{
  "n_layer": 14,
  "d_model": 320,
  "n_experts": 128,
  "experts_per_token": 2,
  "d_expert": 80,
  "d_shared_expert": 192,
  "activation": "geglu",
  "moe_layers": [1, 3, 5, 7, 9, 11, 13],
  "router_score": "softmax",
  "normalize_top_k": true,
  "routed_scale": 1.0,
  "balance_loss": 0.0022,
  "balance_bias": true,
  "init_std_router": 0.00932,
  "lr_router": 0.00176,
  "n_head": 10,
  "n_kv_head": 10,
  "head_dim": 32,
  "vocab_size": 3616,
  "norm": "rmsnorm",
  "norm_place": "pre",
  "norm_eps": 1e-05,
  "positions": "rope",
  "rope_base": 1000000.0,
  "rope_fraction": 0.25,
  "qk_norm": false,
  "attn_scale": 0.177,
  "tie_embeddings": true,
  "parallel_block": false,
  "init": "uniform",
  "init_std_qkv": 0.028,
  "init_std_o": 0.00529,
  "init_std_up": 0.028,
  "init_std_down": 0.00529,
  "optimizer": "soap_variant",
  "lr": 0.0036,
  "beta1": 0.95,
  "beta2": 0.99,
  "weight_decay": 0.12,
  "lr_head": 0.00678,
  "grad_clip": 0.5,
  "warmup_steps": 200,
  "schedule": "wsd",
  "decay_fraction": 0.407,
  "decay_shape": "pow",
  "final_lr_fraction": 0.0,
  "batch_tokens": 65536,
  "seq_len": 1024,
  "doc_mask": true,
  "train_tokens": 527700000,
  "steps": 8053,
  "dataset": "wikipedia_en"
}
Below are experts of layer 5 (counted from 0) of a mixture-of-experts language model. Rows are named router (the router's row for the expert), gate (a neuron's input weights, with its number), up (a neuron's input weights, with its number) and show model dimensions 0-159. Each number is 128 + 24 x the weight over its row's rms, rounded and kept within 0 to 255. Numbers have three digits each.
Before each expert's rows: a language model's description of what the expert responds to. This comes from a sample of Wikipedia text that the model never trained on.

# expert 5
It responds to: Country code letters
router:115153146125108132115146120090141179135139091131107098141131122143115092113144106129121130158106115085100134108100178157146096161109110157148102145145173122175114127137128144126147112105117128151164169076120159109128112116149129154137130130138140146134108106119140109130104076130146157154132154144138123127117159138127096110117111129118121169068144097106104131123099147130150148113138121088129113129098160133158130110128136121134114163100155120134096157134136137115144146141149116
gate2:146113093112120152087143160158091137154112135139071071126111099108098118099130152107138141146092117160126146137147127147062162139126148092109138147137161113098119138109162108150143126136106137145140179164144101162150134145166109085109200138133116078149131132139159103136126134134148094189118122167153129122169177110145140117126120121139109143174105125090147101135168118133109119124139158105118142113126132111139150142141150111167123149106126153122073137095111103133149127126129152
up2:121160146137150084171123125084152111128156086105162186114164146138136148177107067112137099126161159113112124115142099127146087093152083154135093136121130161143147105180115146076101126093157131124126071100132173091122128083101136150125089124095139129110094134122105121124119139086090165060138137091150138142104108158099137122122105117119107104120135123167121146115127119106139145106136106155122081137119148122123113106126127144109119126124128124108157140158133136112104110123074085
gate3:140108156147069146144195148124160107086116160132122164113139085152154140127147142130121116124136123140096217112139144109114159170066131149107124138102134163083143153114148087118086162122112122181150136116137117129141131123114157124139141154097140160148129118122195131131147137148132152142166132162148108102133100111157108147183124121131144117128104117123109167115117095116136101127114148108131126111167114098097149077136131124102150136151132115099067188113137170161172102135165165
up3:063088164115136090119129144119146110128104106134136138109148095136089174163152170161113109110103123140136171109112158130139152137085085099086070154113123180126154139122142142170141156137157138169119130145181137109142157139131129164109113121114126149110134116170135133133096088145130145158104143141128141130124094109154126140138109163127110150159112097140127118138122080170110167137123101111123127131183101107117124100137101117071114149167102129117117143142175117113181137139099088
gate4:108122135157156149152121125094132117141095123102078104154130121130139130089140125142087100083144121128128099161098135143146190110145118145169135100170134137136111133110125162145074128141181138140113140135106107234137148129113127114114162139106134127104148139086115205127119157171155129099102124131116150132110104145122098152141116119106132118188144177129128080149145125178123115112126108118138144117099121147113129115109170139116140117127122107136144125103085058130120140111106134
up4:099124130149177085153136112095137106148112116122088090159112120126131131098149102161115090114144118113154136155110112134133196134145121147173143134155131126153123138086116164140082154137177145161129129143129141218143149105130115123138157140062144105114133116106125177136133169149130126100126141112113139136106132148114110129138121093117146094149145160101112099131141145179125088129121092092108161089106133121130125122133154138114162113142120114113133126150072061108121135119115129
gate5:134106119071111140107146084120112117122144127140114131132152132136151156139160113162123129180119152123138143152101143123144152102092101126139140143140142142070112085138202166153114103098121146125123185135146115133143049177126150138127124115146180125102123164138127163120135111117148142136112122148160100119137138171115111110138116160117106136126180142136160132123120118113137119142171121143142129129149115171116110112106101102139114139160144102105115110142145141126093102121156147
up5:118117178079096127158109126128129140127090110124148119165122092102123132137157111136145188135116092138131145124109166165154122098106195116144112147138131102151136102165130146129136140117094141136088120143174124157156146173151143159122149111101140109124158146144116101171063144150156165153082098122096115144101157141132111130150123134128109148141164123122155124099128131114119160104092135134084130093138095111114139120151113159131106174106127121138129175133130107157126118154106155
gate6:141130135117124132096064144136153118161150161131121145161174104121170122125128113088086156128082117090088150138098159135139157118094153114141136111140101131108140113122133103133107134133151132133136125155183141152161108106118144125137114140102155136100140164117132093091117085111122137128110118136127155126155162084137082139137095098164124098123133128197181156153135121161103120139093115103104154145120122158075162116137164149129097118082133119124162132121134161176118142131163093
up6:167103091144140085134145122080084158100121128113142117118124121149112125154143167156133107138168131153148119105154087137156104134140136105122118121127162133151118112124118139117138105106108107128098110122076125081129115155145117145111160123177092097116166112145136144202150158150129115140139172129145128157084106150122183116120168142138152145131119134099118092132114131079113132148167158126138130098153136076119071140100096043146173110158163125144097137124129119092152107135100159
gate7:149147077139130132161109094117131119128179142107061114154190141144134107122137172143124138116131134138119182084123119135126131156107116163165102141129165107155161178108108143109167138126166130071156132128150130116080095117136149131141142134142146106092096163101125117136101116161132110120132126143155093080088127166149111127149121085121115127122130173153116149133123104136132136111135095103102160180128137064129139099155136133106192117072159150137103148117132127163118149127130122
up7:138133165135076126095164152121152158121079133124187159113129101101110152144160123114137126139130132109143106151133131124124166094108135081101143113135112179101094096129165132131101113148134127178080131108145104160178107163133109119097123141130122138146162111112171145093108176103112131141161134069097155154165145094131162141140121152134123118138132100133125148111120142133108147134083128147126102117147140164136111119115146133144078116159084158130112093125101141107105140162086141
gate8:181179126130130154125111130092115127134148118115120150125138124126093140116130127162119104137139161147091124116113113107142151128105090139151146125110131151106110120144135164059107141138125119133115130080130102099138096113118150139134114166116160117123061179129164154159157111101141123137120147146158172110107144135102067133109071140168148114153175124136153147146159140140139122091137161130099126130123109121137089116105119117101111110152128135168110109167142138135153136145135062
up8:105080133156125084104140131160109109143125116153106124161140157094124125163142112092191061116141111128140112119145153111128106134132161127128155136127124120155128132102131117177180125144152144114128146160158146101126180137125101077135148105142126083121127073119115128083164145167117108119117123128092096130122114112180128118119128123126090159117107110126113104094118094114122115154120106159151151101151157113137127106149150107182122126146094126131141123114113119074085105124117168
gate9:169118123151085111177136123105108112152142119120143174137156170168099178105153108123150117115097113108161114083143117101122130144146136130164096165141116104157121120097123101123107114146138067162165139155121148135126150173130043109095130095124110142150138147115153080126110130122076143078119148157099129139104159160120066116122155119145085131112129132127147145100134097116125119157145132134128129111126152118129151121089120127115141132165131141124153167163162170142126112135137176
up9:111146147085131129068124130177100143077113156126132096114080102090179121137083144149090165132120121117085114146140144158094101070109123123091145116114148150088141146143117154109135100129111147135107109138124112117138118080091183135153111127153113123089099106141088180128145131126168102173141071107139127152167120137130152123154086150124150163151126087149103126184116161119142177086126154124135128143116107128114119160154140143120113134113124114118128111107128090135126137119127110
gate10:136122125163130126093071117150140140103099140161151147090114163114124157076148141124107157136146151168138098134080125111116118136137105130129162136119146102109087107121124167104104137113159111092122110123185110142156101114118155101094198110153118089142166114102133116130143127113143116088136145137121144137109128103078094134133156119142084133140129087150158149172171122148091121137133159170079156177096158168144111152109130112114127149090117167121103084147154146155167110126129111
up10:096138123125112124147162107137098143156140133136124099148120118166156127195108105129125129120156121115114164111162125127152152119116150126128105114140101153126134142149147134155161134177120141157131109158088124132099170123155144109131103111091142142138122119183128135111110120129106119157123111115119124114131143138177150138124141143135167123136120161117098137107102162133143117142162120095133098087137095100077154136152140145148145112190138117109137167126122120140121128109092203
gate11:123120078144113089143159101154131124111158129137169108184139153123099128117133167109142156138120128121148162151168108119125058105121148143141122135109154123156115172125124161114110114131119161116128180109161165136113179129153117126145133148129142129130055124117121130102094088178142095114107137119147108114147127152102103112159125092128149118090092140155121136113164113077148179153116134103116108117142154138156141141114142117144136126090177110135151127123104171161138111175155149
up11:153161174087106121139131155102111143124060136120094151109112136102161147124141097153130157121161143136141091118105147137172156160135122115110159072149097165140138128146120115127148142105137105097096069149143108112144075143124155127126122152112149143133163140159142134146162173101150161130174153093116157136125110103166187147080136098127133130117107081146160139136131141118124091102137141126117154091146100145094124107132144091133157157119120111135103150121158087059124127120111132
gate12:121140117154119120112144179104148147135133138150156126152156154112141173130148145092116151120146106095137137126117100097163144141125150078129130118091173101141114153126142132147102131155119153119115137110214165082128151129147112127121112118163144103137110147139160106119146100171130124113171153091101127117132082138149142116130165092128142110130128161194134135123169080155131125134122125143105124108127132120121169163095159130145118128133131118083094091105138154133162139150113118
up12:132126154121167151138100072149125082119142101127112133123106084134138122125109112187136070127120142144111109147141144164132146116134079149121152143166119159120152112119117096108179141096129117115101147109064081153150124142105133123149128123113124134111156122131138171140123163114135113166096118152153131126132131101107122123133091159110132149124154117087130104101114139130089129117101122116126138115144122136155090077170048153117099121145073149164163184146126114161104144107128145
gate13:122124113126118100124152149121134093092106143195129121137106130136131169075162141127137143096118092096146128094123176094107124125138123151130110136136153114121153087161124087130114127107104099152108133102130151133145125118128127141133137141173145149132107176122118139148146169114132136131180139158136093140133118119094078171132146111080121141116123075098109140167108119115131138139128176099123132116101131150134149115078137109125166149148092123128104172107153173175133100133169117
up13:143148108150143116128110125168124137154169080138143159091128142139130098148094116145142124114165139184138138146137106154119148142100122096134142138115111139123114177116095171143159133145136135116160109156114101105124130153132154088133095105102175115147181124161144127105134106122149126099103117098131150139116127160165157109160122134155147119160116187153120101106176149161106125139136070123100122151129118113141097120202108154133078069128157142144150102173100112091119151147113134
gate14:122105166112152142184113093111145111068119118128108141159114123092143105114107132150134171141136117147121173156116144095148118138151087111108154130146104094157130112156140137106133126105124112131176160091120106099140124144130109143163159113136136130106101123139118110143166116152125137196112148115134100157157132121104144090114111096135101139126112120143169142100111098105111119182142146124129194116124123094150139142109133180141133144109113111116080136152094112115116147112114081
up14:119143098115109106119156127128144124151140149138115104115139135166136131149117125094115097095110110097142091111131120151114151142118145121103120132124107141118127127069121136150135150161124170112079118128156125165122129095106146125105112116143128111099138126134136124088114148071125156119158080111116167118118102109130115159145133130125138084151139163116082128116127116141150102101136112118108095170126130157071119135157126134121120086165157146161168125136151135103165122143123173
gate15:107146078166112150162119145147124119134105152138114117107103087140096110143134136114111131138150148131132126175092170125111101126135106115125149108107080126131172089081134120115108136112153163089159112139129141132117128149114114119143109123093141114140114128081139127100103168143088125117118077141132116128138160100095136104093176126093109095095070128128113174115130104125141149131099149131119084133133127110158112107137116110041121112112132111127113084120134117149110110139098139
up15:139112174128111120090135100094124127131146130113140136140106175110155152111129132121146134129102143119127123085140100131123103149151141115099122130140161096129105156191088143117111142160113158153095141146133128098144128145109125100110119117192116139121111126145088128132167128117175135127121187119154138123129109127121127113152088116150119144156197116140154067130148162122132119123188115123146143157128126131098136174104151131184179175163137133146149163124108158108207153108137137
gate16:146095115117131124131128119110072134090175096083111120119139083118113112152162131148122147179097144135114132158158087152118094094120097121102195144119166131138174134145121135117136110096106096185130162113097100139116142129121149116124173112152127069124135138108122113129137138101182164183108143132098121131174125149149136104143098114145124148150159150123118101108130117138102132117158185147120132150164104116142139148159118108184100179166115129120139164133118107135136142119135132
up16:136121125131088154149143116116066115094117068110124129114118123136123126167109138145118151151125178116111114138151066143134110154096085126133191129113143118099112145147111134159138117125114111141116127095141068141109154120130103154118114151117131085106088155108170167123166159104176151103080117116138124115194143133142181134149118108134114133119144125125126137098142138142137180109137164145113090104143134149133116160140117096119150120142143171115140150109121119165172136134133105
gate17:184169139137111071144104123093145111100151125110131136091122115134129167174113102163109111115139103139156128096116159138144121154104122135101088109121103177132150108103114162121186164128091141148129090130107096130160147134159135137149139108109145095111147103122187109126133153136104079179119125100186097148119146089144173117154139168102118147102119099177129125105161128129123116139115140105162108096136119149128153134145117151132124108111125135119092193144165118106152132105148110
up17:077093119121146141104132117176098152145081138153130099162120158163134067104133173090123168120124142123103132172120124143097135091149136115127159125135132104134095143155138121149100108136166105126132168118153151121108110120102131097135088149136116134125145151142054144142122099102131163077126109141087163127146095150124100127118145121169136132166134151101124139161089152108123125125138123137083135157124131101150105113102125116141123146140147142129175071111108160106114104146103150
gate18:137123117115150122122122141135146113138114157163134136138095137159137122132162121090117140120123106121091113135120114129138156132125127120151110128158142160154133165109155152098124128138147125091142163170125093101068105101106162151089175128128176136131187132145138171096158071128131172126112143117150099125131079146108134136103166113135096146109140110144126154132156163130124098135166166126116138152118132124135133131123132129115138145108130102083133103096149151084104129107127175
up18:146124127106121143120106138124116125156134157163139112130119150152109136159169125131121140142131090122109130132134131117138140174124142099159111139113108153119111171080162166138142152110131118087147169175085131098103107112126155179125177111122146127122218146144135158119178059135132128137103107114119101070145093180149125138115148147132106134125126125136152158109169120099149107164148177098144130137109139110152126118122156133107109144125141115089113126099121164068105130115130165
gate19:150097163135116149116134105079122131160156124140111134126148128130103128112146176164133129128111147124099144088142125126081119168131122162112139137102132109172128104144160128131119135099114150138166146144119154113129109107153139079168109132128148127099119120105120113113132094159137101166142117115140111129154146099134143120136105139134102138113142116136138117137105098131114129161122113146142096153196132120131146114089163107152104127161136187113115092117090152092097102114156115
up19:164133105156111153126113113150135114125130095146162089133073142120156138169121132149166119146108126106128084151144128145134126089143156164122143091080107114127048122114119138140138156144133126146136129164152155092144133131131095098155113130126103116147106126088142138098094145124133082096146113128115113167185165140125109119156138150174087150134113131127122128142149101087094112128097115182125140149104141120122113174144161131104102116131110157094146156145170146115152122117141155
gate20:125123099149099140091083125125108128131123116117127106142078140121150144147112163153122117130103115125111108152129093146113150083154138127144164170155149134123134107098126140114106123140120106143140147100139120144147117095117088126078132116120113130143131154138088124147118140163099109071139181147145122119094132178109091122150109091077129144174132110154124129160089111129146130109156131130082125133124109091096125139104149099134099103073113158104148136170112126156136175107107168
up20:143105086126110129120090107151113115123126124088137113143117121099145129120134129111103103140076098146112132157142099145109114083126155160155156149131117097111127127083098141107117125157121091136145149133149124150146142099164088111101095088097166145126099135129125119113106124159104117104134162169149151151112123215136066106153099130120150130157152124133148146120132131131130132103140132128115123161134112105151117130099164096106136099059096150110150101156129113167160163125108181
gate21:166143104110156136105196135166114157157167134151121141181205152144171140135147129168159085114142143137160144119097115144150126140143147140113144114105158104125123114103142123114116111097131136134124112153137129148157158165145098109137119140162137161129152114123120105159090133136119136125117197123165140130086137121143128148129129159127126119092096144100128122123172102153129093124079107152109166141134132152099179116112171121111127095146138105118152141106108118159090117133202176
up21:176148116155128157112158137136116160137147126153116133149145129126167164120118151120169111132145112123165125123113126143090091139164105140085149148114117109128151114151107166099108129108139127136119151142125120097155126168120114102139124117181135103134096128134139068163155156109139113085127161113172158144131120160103146098116121158138086104121139135109134108152155125133153124121126137118154154132154105093118222155125144136142120131152132107101119147142094158123147109146130148
gate22:151114086138130075126147114100124104155141182153155163146155127102103137181155121107113093141111151153154089129149081109132143097101102160111124163160137151125153148115127067139122162125180097142146164110125113127115113088137108102090110143101131112119104128152141126143116125093131127121147098110140124129112112105096097121165111142116141082124148119117208139109106077171153092116184121085114113117164156103094147116136125096112136154129154112150154121159184156124073140132127140
up22:130167145131128171137142135159132147122103086085127113103099102132167134111075117140115164133164090134091134116122132120138094132167151105119136119120125087151086111126131152073126129144084148119123123185127113110143145129124070125123149156118135131141127102100123147132117140166110128124173175153147132136148136154117176115084125124130123133141103165119088103134184149086149154133104182143158135129083096141166122163121152161146116097137099144140124136123125113129158101111088122
gate23:121131102162143149137118145088142178146113147144104152085122101150095126126152158192096148104126139128111131141179170132166159107127119121166083157163124109139124145139149108142139156110131141132101131122151103128119142121134118113117135120106145100116177138141121099129128127161129093096126154150060128104108136100164138105150146102173130128127127129153092146136119150168145144136139137089110099078126072142130120105080121121123105137167131169170110139134148094140163136131099130
up23:130135156129137148119144136095123139118103110155150140083129109132111143110123139190099135077140131117105152129136172158165108086141127187136137136156125120111124162128135106175112162078106134147123123125117128108129126099102139120118115127107147143148152137134130080160137143132143114117094118166080132116120152104148125115130104085144134135124108104120105147160128135151124131169148102111117122130137112148138105164108127102105134144132119149108134160140158150128195120118101136
gate24:129107155121129125143131115153121088134103168140108134130087141173116168079097138116131140146160114154108105159147120124112116139113124145152117131142111119108123117141136192114097084142151104135164126120104134187153111096131090152123155136115130177107135124128132116121109121122106151129127156115147146195129120135121171140140153119147110143166099115121101102163118096155157117143163125129107101143121123142124132156132146122108137135121136131166101201117107145146092140076154146
up24:124135121154130128133124128109130093142145131093152153134137129140114103133118099114101143143114155084172145126101095117125109100125109105083123144116127118067134123126107117147160157120108152098084185183140140114082109127150166139101110121130148077147111104118132139103110203123126099129109108121137108109168121163135154119093126143118152140125137196172161123064137126117108146114090112118143161128137105109142099157135132144111097081166130119103167060141102159135129098147105090
gate25:143131121125163087137133121159145149106120156113156123089112156128149121144125160223099117131105106116109130117135168128085142130129123126099114122098144090108143123085162111136133119091151114119137080111150120134177161109136084106099148095114139126145163143117174131105143115200089116135141149168130116164176145116126119115129112160121118121110137071154109121143133135102092127142119159101099140108125139143151129128148129129111131169078135140100175134106148185126127108121163147
up25:154129115151097130113145092123116116136121159138125149174132130101102106120125107166126107091110117104138168107112128132115151146122073121131071178094082131119098153116143146120086159103073103141141137130122077115140120122140093092122130107125098128114132106111143114124151149187173128122151143159145131140148164139148109117164156113126119116124129132179105107140127146083131152133132154146134151105138125124116182096069107128135124083143124133150133155139040114112127147162179102
gate26:108146111100107149108122123090142177071140129138111125133115122125144078118139092110078141091131160105126160138109126175131118086105156127105129116145123101135158118102126107132112143151132108121131134134070099118152118166133154135134100139140132115129125187129129155095108145103118183197107127134139114106124129152117117130120162114132138153117133131112114126111089145133122130145123123101142095142149112102159093179132155157134121157139114088147124157115142131119101136165074124
up26:122103107132118130123145138137135091106156151157105134152120140104120083152110127103187177139157144116118155123135101151141087129129143118136115119133103123156116161133119151159130080095145129154097148091104117098152134210122139118123111153156129131108155143140121137101118164169126139130123101117121100115188112194137120101121163122164122157153132147141113135105094119079136111148123127103098076143171102130139083133126120120126115135158183065125125164120104099154083127209145122
gate27:092132128182143141128113130108113092095115128105191141161141108150133112127116097145108114169156168096117113100110161145124156106145124178154151158075067132109106126134154095128114134125121133157135152122108122172145123103118141151166124145110124146125135063120138159138118108120156114139104103138136149139127127111187114119114148106135113126112135156103125160154141106145141086121125149103104137124135102143179087118078130138059084127168135137125116138132136098165116148070152114
up27:138071165183119105090097159131177139105099117122125091151159098126169130099143124142107135132162131130129139158119122130127179103148107121128153128097122113147128185144129140115181138098168158179130101114137134129107138137148114093145106120127128113106135139154118086139146110144150142120116145119153163145126107158126164142126120134107141091109112122122129153124136118140147143145123087137133125141139093139156129041076169162166154120118118163111131104128145107149112138113049137
gate28:155145105123105140114134122163121139117103106138138171088121151146132131076141140141093123103102144151148120105173124139165137096110139133131098129103127098180110131123139152128131167122121108107125131134112098134142138087142105127165153138113146115137144123141110181105133128128088126154124145131097167127095109122116148118175125112111138130121158183121138132130135130127140153119106131156170139120172134108101159128114108146167128084141128142154131142163153112111185132130087109
up28:147130117131113117105137087165113153098105112129153173118116125144127128094149122117113149086096149150152117105165134153157155102111132141102120146113162116187119148110131138110134153128132101123131154151098096147081108115142113115152133143100129094132182116108127167132113134126089136169147114146119166131103093113131141114138134132080149141143132161090135123146144153129144155130109134132141119115147138098101160126119100145164127121148120160153128128205140126099168139121073144
gate29:141124111124208140116136103134100147107154113109160101099116096100104127163148104126074137117150117112121156119097147150140081107152117105147132116138111125150139115180108147091140142121103125094128138094130128118130173158090181087179156097122148112116162120141152122144100085115160120172133118102105124068136111098155145116128179108108078107122117122146144124100106165128128150132127145183133153133138143100150135129095119138141140130113102120148115090166146082131130125108081109
up29:167097101121167121122146141151133138128152111130135131113131075121103129165134111118097132119148134105160125129108151126134131119144126109128102137120119110180131132149108154129154168117101156132102161107128130125137144169111167084171147099131126113088168124138175106109079113128142114155144145136105108120116108088156151076124176133108083081097103130124114107106132135166119124147136129158141157159131144100157146093076135141138141128144109125146110114144142086116153136115110135
gate30:060116155120105092121157138114120167086110143118133146162097174152096147128136116147116159097096139117113125109159131104103118104133142113148158118075145103117135071144155112101137125125121105125138150087091121146125133088104111151117111144089150138138108146127152079119092106117144157141136127149112091107142107100147088136125147133132151108132136141137117130138077123103132152104165191122101139145113127134133112122112156136093115095130101127117171160147181133169131122147100123
up30:182144110152130124140131124117165087158149102120112130091162103153144124106122146108132110124185139133158093141133128169133129147119092171104116137155105135154135183109108134164134167153141144119112094128145134104146121150137133114165130114162154116105157128118127156139172143129110097123114121129142177121127143144124161115167141109121136107123105120133113115115157119162129084135097088138127124109153148199151132137140117122099140133142156162161105147115074178088135158128153127
gate31:104133097119166124115122138111155085127123098131104124128115157086111109167131118120115157160128118110123125145129079132124089139135026109102158109167134089113121103125142130144122115089111126074143124125089090157137110061113096157120115132109131130131131090085121141126142133118101136153120118104110138118146106139121124112113109086103108147112129147128108120151122144112116137105113135106112125157127149171144102156132143148167156120138138168121173111145089115137120104124140124
up31:141165118099134188121120122083133104119115155176145135116160135094135119091165147143158140097114119101161131161103117109151145100145136144120108100125114135146123150199096119122095132132115133151133154138109138138200153196182174136118119121134132137181132157131090128128134164153143114133166154123116109113120136134115136124116134150131153139122141093140132124118153092168127123135128097190167142137154126133144162157089100124116103157082173126184071107084152123127130120154108145
gate32:180102116121154116134161129107118132136135148148156128136144126115106105093095157130134085116096179120119100119156175096128121105142118152097165130115114136121156129119147126145159081080087147137131140103168120075114169122131111075138142148166112143181128138088122131152161113143083129136145136141074104141093161136153121123124079147139154120105128107131118143106146148139103167124145102144142156135179144112098072116105125102139125154138153102123132096128135128130101137123149087
up32:140179113076122143183130074135115123122129128116164140139130150102146125134134141119117129147136107084150138091140104090123139077088130118085119137121141144135093156151134141088082172128113119128106100133150118144105122156130100103110116141157127088111102085136138173117074131049127162088173120147163107114126152132084134150094099126142116150129132136134130147113113130123128129119140154123116149116143132128093156129078154109119136106111124132152115095129145096167117138139080101
gate33:143113136141126124110133152137127114083154123105165105129162086100133137122072126157147181159168122135148070118139149088162127175094110140115111156104150102148117084137176117122122103153154141119148147133162103097111114153131154121116133148152136158088152119108124138123118149126133122141162134103156125142095103120085141136115126157134120123103148146108135134115141126119133179143114154116123106136157115157124081082118096134130143132129096123135106136168121132112142098099149068
up33:151149123162132113166107058114129099174131100142156113118126145143100148179155136152134113126135137126149164092102133207139109137125109146091135087122106175142164115097120155076120134115116101098085141108123131151140114109160158175140104132083163091144163140159163127170119120151125125149102124125134147123143128114123122145127067111122138127135142141119147103104161129120124095130162106145091093155127102128141133169155115101156124152113146169113147116135121154136167144146190148
gate34:100128103170140129141136163105115118092137097096151128106113114142135143148119132107146104158108132086145158150150160122100141134143116105109112169148128131159150088133153129142136146123123112139128153133183141146108141134157121151109158121105121105151134082098144152135104117118069105166096126100142153134100173132117186115137133131138134132175110068191147171112148116141143162121152143121116145100127115120108156097092156163133082179112104132139082127144133180135160130120118096
up34:115121098180169114148138156104117103102129078108103095121053091158110107135108124112115090135125125130142161119125135112124136151147153109126108165135134157155148121129120130152128089122117144151149129106176135167140138124100115120098119167101127140122121089145132115131107104132074157161137116100147142112110136129116176093161141118138116123169119109136092155156105123157120119115165150128092117092110089083110156074134164165106059169156159146131142159125142166155154136130151110
gate35:110129094135113124181114152118142126128127127121111122097098153111131135120111167130171138085119116101139159155126133129107150143150117130107087096132165138150113103125178185162141103089113126125101096129127167115166106103111097116124096115156076115148129119152132119138127090125113123092156098104122108125103110164120138141141170122175133140179129107142112111161108097110068148138111127147113162127156153119128180134129103107116087124134153114156123143125129122123155098173122108
up35:150131145097138115057127135159123159129165117134142156142129148126124184110164077135114109153146147177127107135130122119137083100118149134163154147135117138105153154112109092137140149155191139119151157141165087106124148139136158143086138119127163125101100161102121137132141123123137094097091147155126165120128115150130135128135108139081116090154165097098157132116177148164142129129143102146139125133127090177167104126145154139136154120144106100115136116141110120116136157103091148
gate36:121130143105069141098112095112138106149164122137128117139146133120117128140123151108096148128137082119127125140131113137129084121164128149105100103117106134090134145108149144130124114112116187179103090140167125129094121151153149115089165118176135116108091128150137125158106176170157133102127079139143160109107110149136124115096129166125059124164119143143124092129139114104139158155194096152109128148187154118146104140082127136148128122151178138090122112120125113134159128123117135
up36:125105154163139136123140083135151122193091130097108130159185102108162105130147132121146151135130109141180154172156123137138103108095121104146091146170159101147147149131129157109135154187117110130111134092123140120125132112126134137117124170107109096132129143142136054147109143132136133144137105142160122169127137112110155112150092132128122108082184135129134125110132111128119119116132081106135126152130133156106119082135108076158184133109089211149137125141129131151124177101126176
gate37:088145130086128107156131118072138165157104157129100104111142098104123122136134118134148184124156121080131137095085126129134168104121114185125110109137153141092126087139151114095105136108061143148180142130109102124128130121135121149141131169092133148129143089176095128158129106064116155167169138159173135090138178110119127136135159110136132179118132140112138097136112105122124145109168157111115129140134126174138125126102114134139191140090134102112162156086141130128128147137118127
up37:094137112093112135155164120116143137198117107133117109131140111107103116150117111152150141152147102093143134116112141139096163066098144140142122112130141100103115112107152100070072144127081109160184168115097122112132122125098124149143123143117152147142143103145144106124118091054122132165147136160131122115156193109116126115162108116146106146131150140123123118107115128091117120105153143129123119137113125192153118153133110135132150139111108122120152107110112129142091189152140151
gate38:149108173112134136145124141125159121114117122122106128137129148110136147116150164153137104114102149123106197125128105150114111117109161098109136138156153085143132116117169098139150136139129150125124154062115138078089156108139131146093112169123119100106117130128162091088110130130106119186132154144138152130129101142120179135139113113124093136146137133124128131092085148138122127115125125096064119139195123173097119101140181142157130153102101141113123119140149106121120125132100125
up38:113147114145133122127133123121095147170107136140110138106159121150126104153083125117105141168137144130140131106084103142140167148122111117119154108121130179121147164179118163147133101109141132145139148170154135161115129118157123111188127135138130213118156119113096136143167131143166129128140106095077128138108154103154136150109124135165133113134087114078138122097156129126113118094133098161122121158090130093089134153141113118115147129124133104108149123102134109144126113114136113
gate39:122128097112181107134124135160128124175121158105132171110142108131181148110146164149103109114109091119158108107064146118168154152128118056148109129076111104101107126149132123109151101132096173098139141132167113110148114110148133093155116118104133132130097123108187113101143088181124123117111148097118132131169112101119131087129127150144109089131117125155117112143121154146092150105150101099129120101152106124144134152125111135126132085147147110121116093081148101160141112122133129
up39:174115158139087114102135111106149127077118076136124102151074131148132138159089069118136125115131157136122151157173111121118131115162105154120149142158185114148143128084131129103111129133188118149124095127115167136134158134152139143087143123159089124120144127139079086159144146087111108121146126128145144132140132112133146168135117119131144124136133076107124140112138146107134109146123162172118111156093151132125117103138154080131135153078120169128158157202116182127140118126102129
gate40:130125121113133132124128121103157081147169140161146108132156159149121119123136125138147120157147166134138102109160132080133125119065093128123162141147119135133137124121148094095134123159155090116130102107143174103134121161158090077159118101135135118134100100105135102112098131102095114122137112168086165142093145127106134128146097134121121097123157137134147166139121157125109155172098148111063141111100111168128153109145101120077145096164117145104143068105108142132081115110155101
up40:113145150159168166126115116163090141128105135172116115141130110132119191102125128137130102112132105104132144108126127144149138095177097111123100122079122116122065114066142122134170136131156147152141132129147109134133154070118114159109139138104124142090134115138125115164155150188104094112111115105114110088148096139166077158118138142112122162156154100113126140136137106133135092075153126162098132129118141131131131131134134150181120122087100176141114188165142131140127131142083113
gate41:085112136162080176119133156121106136126109127123128121130162141138165128109119116146101129104133152128112151137096131071115120135134108153137131077158141123148124126113183153115114099129119162129139121103104109123132117166143162145098130091134124130098151109127152130115124120153149113152077115137162129089115100117106116135143117131081116141117081132123157124131124148126160175129119127102070138107172128104123126083090109091109087150092166065113101124073097137131104148145108128
up41:106164132118137132065103135159124104161110123157142164154125134101061168161140137096101109108146113133135162149125118124108101149120089135158132111143156149120100132118161144142182133109119116121088159134139139158068135111144116080092119126143144128129123118150127152140147158136116062087121161130138062133136117146141114131153116145091125110162110112112133165140115164130143144109112097127139110087129134126115172155126139137122131134117125136105112085191138121135109160157115146
gate42:136100117116129091115128134135125125141152124098158140125153103115145159143137157116126146099141103096117138139126103135112177139132152122106118165103139133129123127075150149099084104118091177122140173181117162093146066157092141126112117133098112158114151164117137124098105147123156171119207119075136125131136139157093099097145112126158121151149093140112087111149139116090157112136140145088121078161143128093121069099119103126139124085125142117090146121113106153120115125146107105
up42:116087168118130114111145148120136123121120096125121138165142143145140154146174143147164102118123110093141133116110112112137161164108145149135131138091138149121176152104123170122094131188102155171137170138157127119158092145104111123121137126107122189136165138093108104125114130108174156133164122083089130117094105157076076106171121111155143152118131120123116092116136090120159118103129115109111154116128125088088123081138095129102110119158111118073115138111088151109145116137141121
gate43:131136106112105121054131103142110073104124113118107075137094137140158152087133116143158122112169154115130169164130132090133155166142137120137177120139112126141133151134121152097140128106118116094084116118126125098149123106110124168183163102145136121079110123117110124133177154089124105101112104121114096139156150140113130123159130103135154105129094123162087136129165128127141137093140136113128173090103156136154108106138137093123136118115149158126138127131111114130107151125184117
up43:090118104116096153050142101146143046079131096111117099162113129159138136132123132117128089140157147157130161155119140110130140124121169177145156099159122091105139113098132137111122152127107108086111118122135145109112124105107062154175173124150127124093083112114099130137140145107102122126094154125105086154137120127123091126167152101125131118129103160145116132129122127078140131110115122126130144114101160138143128116127133103130118080130099132139144075131125141099070149105181123